config.toml
hidden_size = 160
norm_eps = 1e-05
max_grad_norm = 1.0
max_seq_len = 512
Below are experts of layer 7 (counted from 0) of a mixture-of-experts language model. Rows are named router (the router's row for the expert) and show model dimensions 0-159. Each number is 128 + 32 x the weight over its row's rms, rounded and kept within 0 to 255. Numbers have three digits each.
After each expert's rows: a language model's description of what the expert responds to. This comes from a sample of Wikipedia text that the model never trained on.

# expert 26
router:126157123105103103177146094096133169126102155147158122152053122066111088156093091140128114117092090092118111131099145134203127125112128079179091134132197136105138093162113148093091143069102095122109079079174116155177125109158074095130114173131152093117117126197191120136140136179111119150135118140119105114143128157152141146152117149126105064093095102145106119145086059188169078171054142122114179168162056169119085148159121107124139181112067155107085172128123146129089136130079092
It responds to: Mid-word vowel–r pieces

# expert 25
router:108178167169096118083147169140100122144127135173155113119170154206097156147078165125094185082108144123134084156110114154108095162138121102208153146131103129081125185134133137126142167128149108152039120145142175156133107151164177109104121160095112116129161125108100138122159104124114185077115110067086050112142091099122158103043102150156118149110145117111100125105106121121131171112163157128181115042108094142141091090080177143155180055174122157150121094139095106081137153114134091
It responds to: Letter e pieces

# expert 21
router:108134149152087164114070131028116109138062115084143098162146129113114115095133119043138087093096120175155117151125109150097130140139132080138170108109148155101166158082072127135168131083114157069094167081115139117152140116074145141128101157140093194168115121141129073158099090094118120183136146123171107140169160087113112098166091146096100130096112177082049163139123071110168122198104154059133142119138145168139102169135142151142131176088141108184108143111156117071114119128078160
It responds to: Line breaks in lists

# expert 4
router:124107092164158157082154133117162185130131145103101127088182099145197165129119138170140133170152138124118103107165174174167176122055090074065161161161081097130099147101052130152126121145176067167130163114115138098097127157155128105127110101131073117114177154158115101187064171125142144125108140103144151109126141113113164170144062121111142089159143092093125093103146092114114144118164148175160111117108186093135101131167060137049159147083154147163119059134110075170122124137096159
It responds to: Accented non-English letters

# expert 12
router:107102111107126131155111144104158174076104097104135122161140122176135074093138133154147129106196147115118096149166163132107122139123068179131158124128089131144177178147088056115086119150071173139060136098149192119149118150073129146160129123140146156109143127115161106188022149114130119119147081174164114150089148106100113098047155201176154146110124168163172130156098122091075112103148136128124137190062141158166116181090134126107166126144153131098200106176102148113101132150123132
It responds to: List dashes and quotes

# expert 31
router:085163158149154142163135152102097139085148094112056177100083134170127167142090098122137107108138098130106075140113111129162081095172124119173175158113182101171115102138159138094102092167100132111104085090173113153105098077159091061143168104193139142097120142090133145102179120125074132155160172054120117120113141136152120100156134090176136147125121062207155105094100104081161117111118119103116087113136196151135141146165095140160192158065112086104179107118130191109157113163165154
It responds to: Adverb endings and function words

# expert 13
router:139089092122134128168123149082152127146118125140089119153195102071205197128120179151137176110096104125137144107090140145150123122157134151094096138103119035089161133123151153138142101131117152123158160168090144138114136148119087095132153074136130183156086173158139146166191152145140078169052112166152109049146156130117109140156121103075167104108115102123104108158102179140136148127147093141125127166152115025158161133118161113096113098127145087179147133148172154235125083137131097
It responds to: P-syllables and prefixes

# expert 16
router:089158133119123069140132106141109167167165117147084159122125106071072165080143143144083138102117163166086100188116135150137075112170161103120145154122140128155147125147152104114136105083139072094154109137097166118097094050117168110144150143098169165078161162131130140087058134085215169077136102169076065177172057112140103109126144192108125131127123119113181139110119084074116107141108146115050109082149076107128141096124117126122088157125124082106126122192152101142148122089127178
It responds to: T and th consonants

# expert 6
router:124159097157125055105109171098150085135128153097029155095093118096178116125147115136131140078123154119104154138126121141169169092079104159132160127161094081102177097143144087141143118213158119150183142145078100138151097169181093079126099082115068114109072104135144149073150083114077139069106103185138168115134110167092113113175136097160110148138124161136173103123108134159155211140104180147080106172100120134160132095101143140076133130069113179110146103101121088114114133130138077
It responds to: Mid-word stem syllables

# expert 30
router:109150165125163169164088103149109133149138170189185118134160089186131175146151086071121166095092154114070116155135115138134147168151177140174120143131153141170146055137156138135075082137132094117075127147136124099100159060076124066147161187129165106115106126079142111147129161126099127138125150055090082147137075177147096146161146136083160098153133132147073120117118144093071105116178147154070132133118068131094121137141088140176113075174119061167083124136177122176085148114111149
It responds to: "on" syllable pieces

# expert 23
router:131071085117135078099127151165124129061153122122105112177115139148082110134129148125160079093159070098196172060111085128074190139135137146143108141104159156178093110134188139120137109129116163170040110131136109145135095119094096144145100140169059111108166147150166115104199154077188114178160127132154106147159133135145167103157143179130124138180151150109111140084159162119110125135093181135115140144180178162112135169094176122152099119055139071105173128103091141091122116083103172
It responds to: Commas and conjunctions

# expert 19
router:170191090142117180181145165035126077135136101159147134103141113097089091135180159097151134125170076096134167130168106060108105154123140130105110106111112178180105108113091113113096084104182174110097129144114136141152082132108181131070108143119090097146132140085125158143103160154197115138213112092177162125113097112141101076080136187121097115128115176097155163174095146090097114156078137143103150164161171111154120133100092152137123156090132097086094138152065061148122112151134165
It responds to: Table cell separators

# expert 28
router:158082175126081043072081171156138110165091128143151138154100118114118133143189097099154114140141167092075167103129146159162121086093142153084142080152067136146134179159125161171114145150094095104155085151083141115119156111140190166144129123086179200142085107078155142099099132129100146184087067138086154158113113144109106115077155121138113174180092109107106139089124112135092077099120079185165147096125154143113200111154154111151085107144102097157167169134145140144183108096164157
It responds to: Letter c pieces

# expert 7
router:109133081133108095163126095110157092151102157126110131144095131087208077086091105135145170195093084134163169204128171160136152148077105158080123094130115126134111130065098150142134175140172197188142113134138140106048097109147117122146128140144164122106119179106131129105113094193143039111118136113106147071190114142124178151111089139118097123109049166158097129074066115103119122114161086115086155151101169079149161089137131094099096150106120171130101109125112107098140150137105080
It responds to: Word-initial consonant letters

# expert 14
router:122135086194096144118140132049159098142133106108135127161095145121157082089085172125138130170108069160172170176123155108094102118144087111094136101079196122165125133076110111097149129140170119136090166163097149087144115136040082150128112145192095131158091162113096127125165044128157058116154120137146157091162098139090143167170158122189159103102107099120044128122151131170138117113134115158082115150151132062113115048110114108142087141186123144172115125153150096145098135145102100
It responds to: Word-initial M and others

# expert 29
router:139130087118150192130144120075131100087101128123165138105092164162107099181131083066088155159110097160151122173181157087085128166160086122076129098127202110184134127118087166112140149119172184145087172132105128130121105138142137161140166139141152139170054152173113120082130052101125142159193160118123153148130119104156088188112138079197175113123075152135104117139130086193176166115150070110128107151134154144106119071118135125187111135125141131150120126071130147121103130177160057
It responds to: Word-initial N and S

# expert 11
router:140089141109127088071097126132040078138181086130164126147105155121123116164129114143119137125201071073158140081148077171149114127153168146155086083139107140113129111072118146151118165159131105147135138160100110120120159130139075154117099091094189165138134087062090108111166124145123105175126099164129066127135067107133115124096174146093131022155134116119140142155117124063109160187108130145081112118188183092147101123156063109160133152103157181084175115156159165105136146127106095
It responds to: Common prepositions

# expert 22
router:176119084153157090121122139148158131062098103164096130154122084055119098118131102107142094159109136099171164159149127121143102127149082158169133141115105101104100143075105125113177203073093131153092105180128128174133174143130101090107119154077126151112118105167169051179132098140179076134149152159170090113125174146175132127155053112111141168165145164123127137186137174126123135107079116050113085152115169077156123144102104139129143110073169117182125128141078076075156145129061144
It responds to: Sentence and heading ends

# expert 1
router:173113164125144139133068104147138138149176161081093101111115119161165138113158109126062176115140130076079175070142136120114127049090161145066110140202146129119124152159122096132150133117123105088079130154139115168128176188096157120124146172106172152096071124090116102160102119172144142128080079194117186135206147118111135160144082075130081110128097071131114133121081107114160081109084091154102132153097109174150112083163159129156083080128074106121092182151109163162122107086133131
It responds to: Mid-word vowel syllables

# expert 27
router:143158123110161076069158064131031106129134120158131166117140141150147144173098111146134116132101024123129148141056105135137121078097149126141123072080141139117110137124160160160077110139119189118100125084151110154110110167150051112123140096096120143114128114123169176079176150164095164143112129151079100166121083176120091116130118104065117078136154109120195140158155144149107122179130111105202185102091082157111125112129064127091171151150123148060131154144146098104151132181137151
It responds to: Verb inflection endings

# expert 3
router:116129104134149107155081060148154078066124158111144143114107168138134115124129108085164091157112152121130077087128144108149133208119087126143130123122112104136180186177177073094094147116083121147132066062107140110160131160120157098132081151168070083075087096126131158136107136110062173111126104119087079112048135105087125125162075127076095121076096184186070138113188120150121180123140132159157116137069110132159124168140153146102148141166111132098154077061112127110105127150124096
It responds to: Word-middle syllables id/el/im

# expert 18
router:196119124127197168137133120162100107062110150068117131129141158069127134103152142119121115112123103142172098120129180165154133141152187147118134132101131157132104140045114091159124096182092114123092159101167127141159143149174116164119160104105097090155190086098152152173126106130162110162195121117167175119104179136151165100098149204182111112137109127129102127196165150110087159121112164049173109150140199088093125107068147103099127162160158191094147142126129146107141117071111076
It responds to: Colons, slashes, units

# expert 24
router:147145164091168135069145090175124203137136124093121166075128137066129097107112073115133058189096154144072068151140157099092092081127148122113112109153142160172087207129149143094118157065142125132139071117123139138119151147080149167146155093079074169122129141100139156121181130132161113152107159092124119153126071158127126162038129093164136167083149076147142139122080136076159080143176083119166163133107129164118164150115074143105073123136141110107153145108119162092151176102141149
It responds to: Plural "s" endings

# expert 5
router:136079084087156096164156129090069086105147104082158116195114094196165115120181113183150130143111146145124099132074120133167141158132102160099124140090115082159082153159152143062094136139137067082177142140116160096170122093151130160141146116164154138165128159168083174144110142129166178069095110082128152139070171102126128079141114152110140141157159089145110085067129102120129109125127145141135155144120128100142185134147176131109107118094089154114091154031117171212147108182093094
It responds to: K-containing word-internal pieces

# expert 9
router:151084101117063161109149150162167118140083095117119146130110164133173114094102122112136168139116146143118136150131116084112138119103083149166138154118124077191157164117129139066161188131146179126174124186194097142161170089135112113115140149126158105081133074097126105084074118077112078118102152204136151161138129108100115116102077099193135112140157107079117148122117133142094055092178079042118098136144150169053155070168138139155146162137139146176091135083081138087167102142098107
It responds to: Acronyms and institution names

# expert 2
router:102167108070125091157111084122149124133148163092117083058144100123138101085132125075119105094183119183132086126123119084112128090141089150112124124103123179197141122119104129151171072168174120138100097080138097092093173134137168161121158156081103092122069154124124121154113122143148084163181173108137100168163138158114171084162118155077127148122068145097054104215112148128122060108180164071176118161111116153131105137076087147124163129127148162062140119157127107069131131155124085
It responds to: Closing brackets and digits

# expert 8
router:127178139089089111112091174141169147116124163070062070070076103070069120149074111115110160116129152087134091139122137073092133127094156107107132104155187070182135095101160093119103104136143177103154103115103106118108116117158126137127141115124160086104124122168156081072140136139079127123128151141155076120147090106134166185103144075164119166086124178136124163108105151169094150094158117143089078069049060081102107121141143152078091149140097116091189175140174138139127153091117149
It responds to: Latinate root pieces

# expert 0
router:096108181149056179101133116161088127121174119201153082095159121154082146129104160144067102164168145152155103087104080087112150137137138107163133128112126150094146109175127130155149147113115149158145165125143183127161075142163162157109164101163118063172190093126084119103183153153103150146108148074055161114058143135129139130133071114109119150140150135115145106108170167142184117130165130132164145083101080124105111147127140141155185129178138064172122099057104101091067153162173170
It responds to: Mid-word "o" pieces

# expert 10
router:105142142131066151085156125162110132159114148153110121136119154130093183110110094103140054096173085062148096130113114083100093042160144156123085147090190124136128118116134126156139086156137131113160126109172108159036132105074070087144125083150178160144155127069153099080174137153151157135123164129137083160118162151150141112156159105122167141150165088170172133122187082163083083132091102164146148126125156171127136091153067147126073129113168094095169091156137139114108135200179151
It responds to: Auxiliary and copula verbs

# expert 17
router:196135128147115124125158115159157155177118153129118146173108101096136135128123161086137128138113149173094188109179152113133147134080128071179102092105129143168160225135078122161152103141137121108147153175120087092152125108140146161127107136171174117146112096078090118110104089087082033098191160170061173136139148072118135140137095109153129133116122116123141146185153113170140024129116113146095120102153112071105114140080147135078097128150132182148161151111146075145133089189165083
It responds to: Capital letters in abbreviations

# expert 20
router:155055137165121152131112067099165103056101140092106165110075140062094163147178163158170162150127113145128135140145102193093103135150115092149140123135108142125122140165109098082062142151121132104129101126161109127066150120120132151121111143183097128083155147141102119103118044120083079153167163107136136088123111134147180177128109105146079087139141163153155143150125136154072139099142085112129132184156110126129179150129154098030095114060095147170168125124134189099163059099094175
It responds to: Dashes and number separators

# expert 15
router:138064138143148133126157169160102166136141108148097080139179091122147127125081182149103189173162121167172112130116146118103169140134090122149127176175110127033060061106144160159141129072142126168187127212157159155110104138120129142127130085120132106155128122182132155150169156092201118089063086068155139073096154183129118159120121165059184110082170142090161120105124159155153136126106132132098151136119144144115129141100152164138142052139134104137075095104114120117116118087165137
It responds to: Word-final "a" pieces